Weights of a small mixture-of-experts language model, trained from scratch on English Wikipedia: 4 picks a token.
Below are experts of layer 6 (counted from 0) of a mixture-of-experts language model. Rows are named up (a neuron's input weights, with its number) and show model dimensions 384-447. Each number is 128 + 24 x the weight over its row's rms, rounded and kept within 0 to 255.
Before each expert's rows: "comes after" lists some tokens at least twice as common just before its tokens as in all text. This comes from a sample of Wikipedia text that the model never trained on. Tokens count by the router's weight.

# expert 12
comes after: " the", " The", " a", " his", " this", " This"
up1 [123 115 152 141 168 127 120  80 181 125 153 135 139 118 136 145 130 151 110 120 145 179 145 113 118 150  98 120 100 117 164 128 173 171 162 108 145 137 131 140 135  80 119 159 126 144 130 124 111 136 115 195 102 136 114 154 153 112 111 160 128 110 109 114]
up2 [133 155 105 145  96 124 159 114 122 114 177 144 151 157 117 116  96 119 117 168 146 141 134 123 176 118 121 126 102 129 130 131  93  85 127 114 146 155 100  71 154 159 120 151 115 105 116 106 120 102  94 114 128 129 116 109 104 136 121 113 133 148 137 120]
up3 [135 139 123 138 124 127 148 162 154 135 156 149 129 121 114 147 126 115 110  92 140 113 111 131 132 154 143  91 113 141 129 131 130 124 166 176 148 191 114 154 115 132 101 136  88  98 173 124  86 122 190 124 128 169 120 123 152 159  89 187 129 141  97 142]
up4 [ 93 117 149 141 161 105  91 166 120 126 154 121 117 108 101 106  90 134 114 101 136 123 104 123 142  90 167 153 172 113 120 128  91 124 156  87 110 149  95 158 151 119 173  91 138 109  75 112 141 140 106 162 116 135 122 117 157 160  99 124 119 168 172  85]
up5 [121 124 123 115 123 138 132 126 133 165 129 139 143 126 165 108 130 108 131 125 161 166 150 123 134 160 124 148 174 121 107 124 154 143 111 102 130 148 149  95 127  98  97 101 127 127 128  62 110  99 136  97 125 116 165 138 121 187 126 148 128 120  90 129]
up6 [ 84 165 130 101  98 156 128  93 139 110  83 123 149 166 113 132 150  69 190 157 126 116 162 127 112 186 105 134 108 136 127 146 103 142 132 144 141 114 116 154 125  90 118 163 113 134 140 132 142 112 168 141 114 136 132 112 127 146  87 188 138 129 144 100]
up7 [106 124 126  94 122 146 149 173 138 138 118 123 120 149 155 177 109 114 122 114 140 119 147 124 105  93 121 150 125 136 183 130  93 139 100 127 120 125  96 129 190 123 124 140 113  79 134 130 143  77 123 127 127 133 105 130 121 131  93 148 132 106 132 118]
up8 [132 142 143 141 155 142 132 133 161 120 104 129  96 189  94 113 150 123 141  56 129 152 138  99 160 123 114 122 131  80 162 140 100 112 128  91 138 134 110 141  99 109 126 102 113  96 146 104 104 108 126 113 133 100 141 141 140  96 117 130 165 129 117 160]
up9 [152 125 161 132 145 134 129 134 180 122 119 157 150 139 161 143 172 115  87  99 141 141 153 132 119 134 129 114 162 123 143 137 149 135 166 146  63 109 125 120 117 118 163 128 120 143 124 171 147  83 109 136 103 156 135 169 119 174 154 122 124 185 136 130]
up10 [121 161 107 142 131 132 117  83 128  75 102 130 185 122 131 130 122 156 175 121 150 119 138 124 125 142 105 165 130  94 100 115  96 155 177 127 162 128 125 122 154 132 120 156 169 120  97 111 110 105  92 129 126 129 148 173 102 107 146 102 118 148 172 109]
up11 [112 119 119 114 157 175 103 188 110 129 141 100 174 110 108 109  72 166 143 161 150 107 100 149 155 142 117  82 152 131 139  89 132 120 109 104  99 114 114 168 117  96 134 139 188 124 154 137 116 121 163 109 121 130 162 110 115 156 115 103 139 129 119 129]
up12 [122 159 152 120 169 113  83 131 151 158  68 157 102 149  70 105 125 152 142 128  89 191 133  89 137 143 146 139 116 150 130 138  91 143 164 181 173 172 124 141 148 124 142 117 129 126 150 162 152 138 177 173 148 140  79 136 141 165 140 151 117 142  97 138]

# expert 17
comes after: " |", ";", " (", " Al", " =", " †"
up0 [105 115 126 118  83 170 153 119  96 108 118 142 152 101 136 159 122 120  88 122  85 140 149 120 130 133 129 114 186 137 130 114 117  84 148 115 165 106 129 152 124 100 137 115 120 120 101 119 129 125 117 163 111  87 123 124 166 117 125 129 124 160 118 131]
up1 [156 132 123 126 131 104  87 142 150 114 116 126 137 155 105 108  97 141 117 152 152  97 101 168 140 139 132 179  66 127 131 136  83 129 118 130 137 125 177 167 123 114 164 109 147 120 145 117 125 100  98 141 165 129 159 126 175 122 127  96 177 122 106 126]
up2 [142 148  89  85 135 121 137 135 116 100 120 126 180 127 116 162 122 104 146 107 143 137  96 142  86 125 152 101 148  94 136  75 146 155 130  78 118 137 132 142 119 119 138 142 115 121 138 148  99  99 140 112 137 131 158 126 136 159 169 126 115 119 122 130]
up3 [181 129 134 118 118 140 103 161 152 115  99 118 123 138 109 189 148 112 105 162 143  93 106  99 154 153 161 120 166 174  77 121 164  91 104 135 135 145 102 122 136 158 130 127 133 144 104 123 139  99 153 157 124  92 149 130 129 127 121  95  77 111 122 103]
up4 [181 157 110 142 185 136 153 136 117 109 149 144 139 141 149  95 134 130 113 170 123 149 103 139 144 106  96 153 137  82  93  99 136 130 111  93  89 118 111 121 136 105 145 148 105 157 136 111 119 145 107 123 129 121 133 125 147 142 159 133 134 133 133 139]
up5 [114 115 105 128 124 142 136 134  72 132 103 143 118 138  98 134 113 149 140 103 157 136 138 111 106 152 120 134 100 147 138 126  96 162 127 143 150 101 161 130  92 139 134 151 142 146 148 155  67 136 148 130 119 104 128 111 114 126 173 167 112 123 120 123]
up6 [110 128 167 148 129 165 150  72 138 135 152 126 113 143 144 124 139 132  88 149 112 124 131 122 106 101  68 141 139 139 112 163 139 106 129  95 141 134 144  91 160 139 108 150 104 109 108 132 156  76 128 101 141 141 144 151 128 106 151  58 147 132 119 103]
up7 [131 131  76  68 145 118 123 157  92 153 121 179 169  92 152 179 187  74 144 104 136 165 156 147 142 147 139 170 103 128 115 140 159 109 103 113 143 156 108 122 117 119 127 184 169 134 144 136 170 119 102  89 133 118 167 122 103 121 151 151 100 165 128 116]
up8 [118 142  98 124  99 121 117 147 145 131 161 138 132 138 117 123 125 151 134 108  86 122 113 155 157 127 140 126 147 106 118 126 119 115 147  82 159 101 166 105 138 136 153  97 128 129 108 154 113 144 142 150 159 121 118 111 164 109 140  87 148 125 139 144]
up9 [143 135 164  89  70 113 163  93 119 183 140 111 132 105 188  93 132 119 150  82 133 101 119 119 185 115 139 162  83  97 119 144 151 124 134 144 120  93  98 158 161 152 122 133 131 128 134  94 129 116 120 148 140 140 135 130  92 128 133 130 130 149  83 170]
up10 [132 121 116 125 108 135 120 128 127 121 140  95  72 132 102 188 186 132  99 124 156 104 162 127 113 125 112  88 140 144 131 146 110  87 149 120 119 125 155 111 139 110 128 151  88  69 137 106  74 108 142 105 119 153 152 143 110 146 119 103 110  88 141 114]
up11 [133 162 178 116 119 109 123 155 156 115  93 134 124 133 162 131 149  92  82 106 150 148 136 127 114  97 158 107 108  99 140 123 102 109 137 131 116  84 154 119 105  89 137 121 156 159 135 157  67 113 104 140 105  98 146 144 135 121 140 111 134 146 151 148]

# expert 0
comes after: " of", " in", ".", " to", " on", " with"
up1 [139 105 135 166 103 125 122 168 113 152 152 171 107 148 118 141 174 126 131 178  96 138 113 104 125  99 150 145 145 114 108 141 138 181 122 137 121 106 138 133 142 136 152 148 125 113 131 141 161 128 141 108 121 136 148 115 128 126 112 125 131 120 117 121]
up2 [163 121 111 118 132 140 133 137 113 131 121 151 136 135 124 138 101 124 148 163 163  55 114 104 172 137 141 118  72 142 110 136 147 109 114 163 148 118  86  98 151 100  95  76 105 128  71 118 171 136 108 113 108 153 100 147 132  89 136 122 108 141 139 110]
up3 [107 110 145 106 104 134 117 130 109 133 135 123 139 125 131 152 111 107 157 134 101 147 167 174  77 131 127 133 152 152  87 147 111 133 127 105 134 134 152 124 134 169 136 132 157 107 148 136 142 128 158 111 151 140 169 119 127 127 150  84 124 102 135 132]
up4 [156 153 120 133  94 141 146 136 101 133 108  95 131 141 139 162  45 122 128 156 104 114 169 124 113 160 113  99 122 131 142 142 136 119  80 127 150 158 173 117 106 127  69 139 142 141 140 150 170  93 165 147 109 111  84 125 148 138 101 152 104 146 121  74]
up5 [146 133 113 100 109 162 110 124 133 157 144  72 152 139 137 123 126 110  97 133 117 133 142 129 123 157  86 120 117 137 140 149 118 119 133 146  81 144 153 108 134  81 129 131 107 124 140 142 153 146 136 126 118 119 124 169  59 140  99 122 133 132 151 129]
up6 [123 123  94 118 189 167 148 139  86 142 166  94 109  87 125 130 148 136 182 110 117 172  95 125 182  88 150 105 110 107 152  99 114 106 128 154 116 132  85 101 108 128 118 145 141 147 110 133 128 130 123 133 134 167 138 123 145 131  95 152 104 133 127 179]
up7 [160  79 110 146 123 123 119 168 138 106 146 134 134 118 176 124 138 149 164 121  62 106 145 171 107 140 133 136 123 173  95 117 130 115 142 119 118 123 160 101 133 119 126 133 120 131 117 147 148 164 122 150  76 115 109 119 148 122  88 138 132 135 186 136]
up8 [161 142 164 123 117 138 160  89 122 103 157 137 177 153  95 121 146  98  90  96 119 154 123 137 142 121 134 136 143 146 150 107 125 121 128 176 121 120 122 107 155 127 177 111 165 132 142  82  87 104  96 158 157 119 119 153 173 139 100 153 145 115  89 149]
up9 [116 151 113 102 172 148 106 165 169 142  93 145 135 113 171 107 175 115 122 135 143 126 115 103 106 146  87 146 141 137 134 146 106 172 124 149 196 130 121 150  91 158  98 148 141 137  79 128 160 116 135 159 130 143 176 130 136 155  94 154 125 154 112 112]
up10 [103 124 110 152 135 114 121 102 101 144 112 105 142 133 155 168 151 140 148 127 107 144  83 157 139 104 126 112 127 122 125 165 163  91 152  58 127 115 132 121 141 134 116 119 141 125 168 142 151 154 147 131 127 121 105 143 119 111 144 132 152 146 134 139]
up11 [121 114 160 100 150 122 132 118 138 107 133 149  99 131 111 110  80 109 150 104 126 104 127 156 123 134 164  98 144 152 136 129 118 120 195 144 133 102 123 116 162 162 107 150 121 120 140 122 113 124  95 135 115 142 112 131 121 124 153  88 100 146 111 133]
up12 [155 122 133 132 139 139 133 126 136 132 122 170  98 134 149 164 168 120 150 148 132 182 172 179 138 136 153 161 136 124  96 154 132 112 148  83 123 113 111  74 137 105 141 111  86 116 134  98  91  84 153 105 121  87 143 144 132 105 122 142 116 129 127 147]

# expert 23
comes after: " the", " The", " a", "The", " after", " an"
up0 [130  83 137 131 125 144 143 109 143 120 109 120 109 156  96 126 114 149 117 128 131 162 177 129 148 159 111  95 113  84 113 116 111 109 131 151 174 118  84 107 107 126 119 114  95 109 113 151 135 126 156 115 166 115  94 112 158 158  59 117 100 115 101 107]
up1 [121 152 126 122 128 129  91 126 105 126 120 153 139 112 167 149 137 103  99 110 107 124 162  85 103 177 148  87 173 122 108 136 126 164 146 125 137 128 143  82 125 118 135 147  96 145 130 102 158 147 145 103 150 123 157 125 165 136 152 107 133 161 125  85]
up2 [153 135 135  94 113 141 141 161 102 152 112 123 120 113  88 170 102 118 141 128 114 106  79 149 116  82 106 173 124 143 147 123 121 141 145 122 111 178 117 116 118  76  78 128 133 113 117  98 144 150 147 143  88 113 121 129 134 164 166 105 146 136 105 147]
up3 [128 133 104 134 135 114 127 102 149 129 153 124  69 134 127 171 122 153 103  93  71 144 129 152 134 193 109 177 128 105 123  76 157 109 114 163 107 146  91 143 172 145 135  92 105 157 118 121 108 125 111 121 138 126  95 121 117 121 151  89 136 184 169 120]
up4 [135 118  80 124 122 120 109 118 116 168 127 158 130 156 103 110 140 122 103 143 112 115  86  84 173 146 116  94 141 127 163 111 166 114 114 129 110 149 146 102 124 112 115 132 122 110 120 113 114 129 110 112 108 126 139 167  93 112 173 147 121  96 150 121]
up5 [167 117 134 117  93 144 147 138  76  79  74 139 111 134 117 117 147  85 123 102 127 119 114  96 103  69 140  89 195 153 122  85 136 130 147 158 127  99 156 139 172 106 175 130 121 118 144 139 123 116 121  99 166 139 143  88 163  97 111 126 144 123 144 122]
up6 [135 102 129 131 161 121 107 149 145 141 126 154  92  92 113 152 161 126 114  97 104 109 114 140 109 124 136  95 142 110 144  85  93 110  83 138 151 159  87 165 135 138 129  99 134  98 170 157  94 134 133 124 119 148 115 147 120 150  92 122 138 169  64 128]
up7 [125 141 111 103 112 120 145 131 119 157 109 115  75 131 130 104 134  81 156 120  99 111 106 108 145 112 162 154  97 144 106 158 119 144 142 122 182 125 176  99 117 153 127 116 148 142 138 149 160 127 115 142 120  97 177 147 130 161 106 121 130 150 179 117]
up8 [142 120 147 117 185 120 160  96 124 120 110 139 142 113 119 116 120 127 165 109  71 127 124 100 139 105 102 159 151 127  88 139 196 113 171 100 116  86 127 133 113 111 173 123 127 140 116  93 169 138 105 108 134 105  93 149 132 149 123  88 127 160 125 141]
up9 [154 145 106  71 110 163 117 141 150 115 160 145 125 103 158  72 129 126 155 137 149 130 111 133 135 139 131 110 173  81 152 112 177 183 154 187 131 134 127 145 128 124 148 133 137 130 126 146 138 136 141 137 140 141 134 126 114 184 128  92 116 137 114 130]
up10 [124  87 120 179 128 143 160 130 120 127 115 130 167  96 111 138 111 158  87 178 142 136 147 155 136 134 112 120 121 187 194 137 136 102  63 115 120  99 126 132 110 114 127 151 148 124 118 132 114 157 119 122 175 176 168 122 133 124 117 168 122 174 142 149]
up11 [129 144 124 148 143 157  43 126 131 107 137 141 145 183 170 144 136 144 130 149 115 115 128  56  86 141 124 147 134 116 131 152 158 141 111 110 121  95 146 107 115 133  88 117 149 176 140 100 147 128 138 128 117  94 163 121 174 168  94  47 107 127 144 109]

# expert 32
comes after: " of", "\n", " in", ".", " for", " at"
up0 [130 134 161 128 107 123 111 152 118 156 128 102 126 167  99 127 118 108 107 124 143 121 103  96 132 120 127 135  98  97 126 148 130 161 110 132 108 148 162 184 103  78 111 107 130 120 126 131 155 134 104  96 109 156 113  76 148 123 108 113  89 173 166 166]
up1 [125 140 138 158  75 134 118 125 157 102 128 110 154 149 155 130 123  59 124 173  94 104 102 130 138 175 102 148 122  93 154 190 154 133 125 119  91 159  97  89 117 154 142 125 138 153 145 142 153 120 138 128 148 125 113 160 125 125 108 146 164 171 129 152]
up2 [120  99 132 105 166 117  97 100 149 139  83 144 127 131 125 123 166  90 136 106 101 124  89 135 105 139 114  94 131 134 163  81 132 117 101  80 138 149 112 102 132 153 151 162 149 148 154 146 110  69 186 113 155 162 153  82 135 108 107 145 129 127  96 144]
up3 [106 118 129 122 115 121 125 190 129 106 122 117 123 121 146 113 148 117 154 117 157 140 128 115 155 106 104 128 147 123 118  99  87 194 129 129  61 152 114 156 152 167  85 105 141 138 106 173 140 102  91 115 129 145 175 137 124 147 155 130 102 122 129 118]
up4 [101 162 136 125 112 111 122 101 145  84 126  90 192 150 105 102 104 111 160 131 142 151 137 140 146 153 156 159 132 126 113 131 122 168 151 150 113 134  99 116 108 125 107 114 128 104 109 100 123 141 121 116  85 138 126 101 153  76 125 150  88 119 121 122]
up5 [160  88 102 142 126 136 152  95 135 134 129 139 150 104 149 144  91 137 131 161 155 136 111 138 113 135 116 163 134 140 134 116 118 110 145 118 153 137 114 133 139 142 121  88 109 146  99 118 145 124  64 150  97 129 109 142 125 154 118 139  93 141 127 135]
up6 [134 136 120 112 112 113 131 115 146 122 106 160 115 142 133 151 183 100 113 120 156 145 132 176 120  95  68 116 137 135 146  89 165 144 155 123 141 146 130  99 147 124 165 116 114 119 172  74 137  95 127 159 161 106 135 109  81 146 127 125 135 178 167  87]
up7 [113 153 145 128  98  97 127 150 136 146 144 126 134 107 109 114 122  98 105 102 147 160 149 126 123 108  92 149 142 144 189 157  97 122  89  80 157 152 134 151 143 120 100 137 137 134 114  92 103 186 166 127 116 147 109 115 119  93 137 126 118 115 121 105]
up8 [145 114 113 156 102 106 125 125 137 116 115 146 179 130 141 114 139 101 107 134 108 120 153 110  92 153 151 161 146 135 152 121 120  60 127 127 126 131 124 140 133 156 122 147 121 115 131 149 133 128 126 115 125 112 152 119 140 133 145 189 166 158 147 120]
up9 [ 83 149 114 148 135  99 148 170 144 133 141 152 126 106 150 146 141 117 171 156 149 146 125 130 138 136  94 118 111 138 137 153 135 151 135 136 155 120 129 130  93 107 155 147 159 148 106 151  73 142 153 118 112 113 108 101  90 136 111 115  98 154 112 101]
up10 [121 165 127 151 144 113 145 116 111 147 127 133 166  84  95 152 146 122 126 123 170 125 143 145 154  61 135 136 143 120 176 171 162 188 107 126 136 150 122  92 152 140 151 132 118 169 112 131 124 146 120 128 115 105 152 132 141 135  88 139 131 131 171 131]
up11 [103 130 175 126 145 109 143 144 114  60  93 120 107 167 174 126 157  74 130  96 141 154  87 142 141 140 144 146 103 137 142 130  98 140 144  95 171 133 112 152 135  94 156 164  91 143 103 105  92 114 124 132  97 146 130 157 114 108 130 150 148 150 133 160]

# expert 72
comes after: " the", " of", "'", " one", ".", " a"
up0 [149 109  98  96 128 120 136 150 137 125 123 122  87 114 163 151 174  93 132  98 110 160 169 101 107 130 151 100 186 113 137 122 126 144 105 158 165 154 138  90 138  91 117 121 144 116 105  88 113 139 139 123 121 113  98 158 194  90 113 153 162 147 108 123]
up1 [128 141  67 176 130 115 124 122 105 129 148 188 188 145 125 104 117 136  92 148 124 126 132 174 158 123  97  91 120 158 128 122 152 131 157  95 110 128 108 112 112 121 125 153 112  77 104 137 149 128  83 103 117 113 155 151  51 128 116 130 107 132 148 149]
up2 [150 106  99 157 158 169 126 121 122 127 190  91 135 114 129 110 209 122 107 145  89 150 120 164 133  93 113 127 116 151  96  82 100 154 151  66 149  76 102 186 109 116 128 112 155 120 149 122 148 114 108 120  92 119 151 147 122 142 145  86 123 144 155 114]
up3 [103 122 153 105 160  85 186 132 131 109 141 160 100 107 133 157 121 135 154 125 155 149 138 118 133 136 144 107 160  74 153 161 128 136 145 126 126 150 164 103 133  88 144 118 135 118 130 122 104 114  74 166 124 127 112  86 116 142 112  84 173 147  97 115]
up4 [108 140 120 120 110 112 152  95 135 122 146 117 136 110 138 143 185 163 118 120 136 117 140 102 102 160 147 181 143 159 123 140  92  89 127 128 140 138 104  67 104 138  94 161 125  97 124 136 104 127 110 143 159 148 152 103 150 104 105 147 134 121 115 119]
up5 [101 119 113 138 109 150  91  95 149 129 144 110 175 137 124 112 102 130 109 147 131 148 119 127 124 183 144 156 147 153 133 102 145 170 131 124 115 111 102 112  83 147 161 111 125 141 118 117 105 119 105 151  90 136 129 130 168 135 110 107 115 124  69 104]
up6 [100 154 139 170 144 122  93 108 147 137 125 117 131 119 156  82 117 131 168 129 144 118 161 120  96  98 137 198 160 115 144 161 110 166 161 138 132 122 112 134 110 137 160 123 134 133 139 148 110 148 132 138 144 154 114 141 129 125 147  76 174 157 112 152]
up7 [102 123 128 152 141 162 102 145 175 119  92 124 107 111 121 170 121 135 150 162 186 114 147 103 123 124 142 136 104 118 124 167 150 136 119  97 127 134 147 110 141 116 109 163 126  94 152 146 106 111 140 114  78 160 172  66 158 139 118 110 112 130  86 155]
up8 [ 75 138 147 119  99 172 118 126 136 123 110 142 184 127  89 131 134 175 102 117 115 152 120 187 154 117 142 137 140 155 143 134 123 151 125 109 116 204  96 125 163 166 142 122  94  88 101 158 127 114  93 108 151 139 154 117 136 111 136 107 111  76  99 159]
up9 [123  72 112 125 127 165 121 106  95 135  94 133 124 104 114 156 119 153  95  90  63 119 133 129  84 146 100 115 135  78  95 146 110 138 144 136 156 143 153 133 162 156 144 114 152 139 152 122 170 125 116 130  89 139 136 114 124 164  98 112 160 147 142 125]
up10 [146 127 164 164 127 109 116 126 104 148 105  95 103 123 118 140 119  78 139  63 148 139 100 113 116 143 129 156 152  94 160 107 141 110 141 111 158 165 166 128 101 131 162 112  93 142 116 123 157 130 130  99 176 105 125 132 143  90 116 145  95 132 139 165]
up11 [186 159 151  82 149 139  85 110 118 121 121 111 127 142  98 121 162 146 165 120 133  89 119 120 150  72  94 152 169 155 106 139 143 119 128 116 137 127 168 124 119 165 116  97 190 150  92 141  73 129  93 112 140 142  91 112  97 101 137 164 123 148 142 128]

# expert 4
comes after: " |", " 0", " —", " 1", " 2", " "
up0 [144  90  99 151 168 165 152 143 149 181  94 132 122 150 128 100 131  94 139 105 149 158 165 133 146 106 149 144 137 120 142  87  94 141 109 155 108 109 103 148 131 159 165 118 135 120 201 115 170  84 145 102 179 170 164 174 140 180 113 124 135 130 120 119]
up1 [147 143 117 101  98 139 114 137 131 151  72 144 139 167 151 167  95  95 125 136 122 162 132 152 148  92 149 169 126 144 138 101 162 147 138 104 110 152 117 162  95 150  97 145 128 143 167 131 126 104 156 113  96 164 141 127 121  97 128 159 113 131 136 129]
up2 [121  83 117 149 121 136 161 135  76 133 138 176 115 132 138 117 102 100 131 100 164 109 167 143 162 129 113 135 159 131 190  87 126 127 151 115 110 107 110 148 143 119 124 146 163 122 134 147 153 161 129 164 138 134 112 105 189 107 102 128 139 113 151 165]
up3 [118 145 175 137 136 171 119 139 140 114 130 132 153 123 108 141 110 118 145 146  76 118 138 132 129 181 142 157 115 103 109 123 114 154 148 135 140  92 110 156 112  94 118 138  91 173 137 161 107 106 117 129 125 178 144 102 158 102  78  98 118 102 144 129]
up4 [113 120 128 144 150 143  95 132  89 100 120 146 146 133 168 119 136 121 142 154 157 154  93 168 170 105 117 128 119 131 105 134 177 123 154 162 144 131 154 137 127 116 143 110 122 122 166 107 197 151 157 136  80 121 153 135 135  76 146  97 145 169 114 118]
up5 [128  71 178  79 185 127 124 118 113 151 147 124 130 144 114 117 108  68 113 134 133 120 115 146 116 161 131 117 164 150 135 113 163  90 130 149 126 172 112 110 111 128 120 158 154 113  82 130 139 132 133 152 150 133 155 159 132 109  95 130 150  90 144 120]
up6 [136 131 108 122  80  93 150 156 137 125 138 140  90 140 120 124 131 149 152 134 146 141 103  88 111 127 118 160  97 158  85 144  86 130 105 142  98 105 198 107  96 106 155 124 111  91 103 117 131 109 133 132 103 113  92 171 102  98 115 129 136  88 117 140]
up7 [ 80 133 130 127 120 143 149 132 134 151 115 117 117 151 148 142 128 134 117 116 138 133 149 167 109 128 148 104 126  99 109 156 132 155 101 117 122 129 146 127 105 152 155 112 136  98 150 139 130 111 104  94 163 105 138 106 171 102 158 160 168  88 204  84]
up8 [146  74 160 109 113 168 134  94 139 154 114 197 147 115 142 111 116 137 105 140  60 127 126 135 159  97 114 139 159 106 121 116 109  80  61 147 127 130  98 122 127 147 138 120 133 122 106 167  94 130 109 162 137 111 128 158  93 116  90 150 130 133 134 173]
up9 [ 94 113 120  97 117 144  70 172 126 160 118 139 104 149 138 151 130 125 130 145  98  92  87 136 137 101 143 113 116 126 150  90 117 117 154 135 117 174 104 138 157 102 135 134 130 119  88 146 121 111 181 159 171 117 136 124 167 133 147 141 115 133 158 138]
up10 [134 201 117 151 143 106 103 156 111 161 147 133 177 135 135 134 118 145 107 131 129 138 182 130  96 139 177 125 141 157 169  99 105 123 141 122 143 138 142 133 155 148 174 103 159 152 182 167 166 135 148  92 124 110 135 148 117 121 113 127 137 106 142 163]
up11 [127 142 124 143 121  94 170 127 162  99  91 172 172 121 104 112 173 139 148 126 155 120 118 141 141 111 164 110 117 117  77 114 127  93 146  98 153 144 164 132 134 124 125 131 116 138 150 148 131 149 110 127 131 154 145 125 130 131 182 118 107 112 122 111]

# expert 30
comes after: " to", " and", " he", " also", " not", " who"
up1 [ 88 121 113 140 112  96 105 119 133 173 118 100 126 124  87 133 121 125 104 138 159 128  95 164 146 116 104 119 115 138 124 147 151 163 114 160 140  86 119  98 133  89 151 116 134 141 140 138 122 143 170 145 120 129 130 130 126  76  97 160 119 150 107 144]
up2 [141 105 114 128  68 148 101 100 101 153 146  85 132 186 171 125 136 111 150 109 104  94 121 135 128 166 150 123 117 144  99 137 123  85 112 142 132 132 107 128  76 118  91 145  95 110 130 131 132 128 179 121 147 102  98 160  96  99 153  97 144  72 155 130]
up3 [161 129 100 129 106 109 131  79 170 104 101 143 134  80 137 173  94  95 124 136 136 130 118 153 175 124 149 126 102 133 132  68 127 133 138 127  99 127 119 127 170 148 150 154 125 160 124  84  96 134 130 119 152 118 151 126 166 124 188 148 135  96  79 167]
up4 [121 121  89 151 121 116  75 117 106 162 141 130 126 104 131 126 127 121 104 138 128 100 148 117 151 139 135 103 112 125 147 130 111 123  42 112 135 143  89 146 109 172 129 111 119 124 124 133  90 103 131 129 125 114 127 130 101  97 124  80  92  92  98 158]
up5 [114 144 117 119 107 119 158 154 135 136 148 125 134 141 151 101 139 149  81 123 116 125 153 110 107 109 126 110 168 179 115 115  90 141 132 147 116 168 129 168 154 134 177 127 118 122 140 117 113 177 112 155 157 110 133 127 147 127 109 131 164 150 154  96]
up6 [112 123 110 124  79 136 160 154 114 162 143 110 130 121  84 144 116 158  92 132 128 123 131 169 142 131 135 184  76  98 126 130  91 105 168 138 144  93 130 137 143 144 122 116 105 120 133 123 128 122  85 132 163  87 150 155  90 131 129 143 117 147  99 177]
up7 [123 120  90 145 138 147 140  84 108 124 127  81 170 124  87 119 118 146 118 123 146 148 165 130 151 165 148 137 155 120 136 103 148 175 114  95 154 126 105 119 134 148  97 145 119 131 129  92 111 146 119 161 122 125 125 135 152 132 136 134 181 148 114 158]
up8 [149 115 103 117 130 157 141 119 110 100  79 111 104 140 148 142 126 117 157 147 109 110 140 102  85 105 116 150 108 144 125 116 139 145 104 166 120 105 171 168 136 116 141  89 123 127 131 104 147 132 120 140 122 107 126  93  71 174 150 160 156 158 106 164]
up9 [114 142 118  91 161 123 122 125 128 128 125 103 202 128 126 143 151 128 103 133 120 147 186 165 127 145 100 155 138 153  91 115  80 118 116 108  85 104 153 125  99  88 148 118 199 158 123 139 161 162 134 110 115 148  88 134 171 105 157 119  97 124  97 142]
up10 [151 127 132 117 157 169 156  97 118 120 138  77 138 136 110 144 166 145 126 125 146 155 178 143 176 124  92 181 112 144 153 107 152 121 103  96 137 135 133 127 141 142 105 147 183 125 139 120 129 131 144 166 113 117 145 126 109 131 134 114 136 118 123 109]
up11 [130 123 137 143 108 156 137 123  93 112 166 154 138 160 158 117 129 106 171 155 124 124 162 124 113 139 133 136 176 129  99 113  81 152 159 116 118 114 100 120 119 145 120 174 132  82 141 135  99  84 161  89 105 138 140 129 124 109  91 112  81 105 121 165]
up12 [119  75 106 148  93 130 124 126 168 137 140 120 122 163 123 105 123 120 123 142  88 137 140  94 125 152  82 147 123 134 135 107 194 110 107 131 145 139 103 148 150 121  94 121 130 100 109 153 131 101  52  99 143  96 124 148 110 165 111 109 144 139 137 113]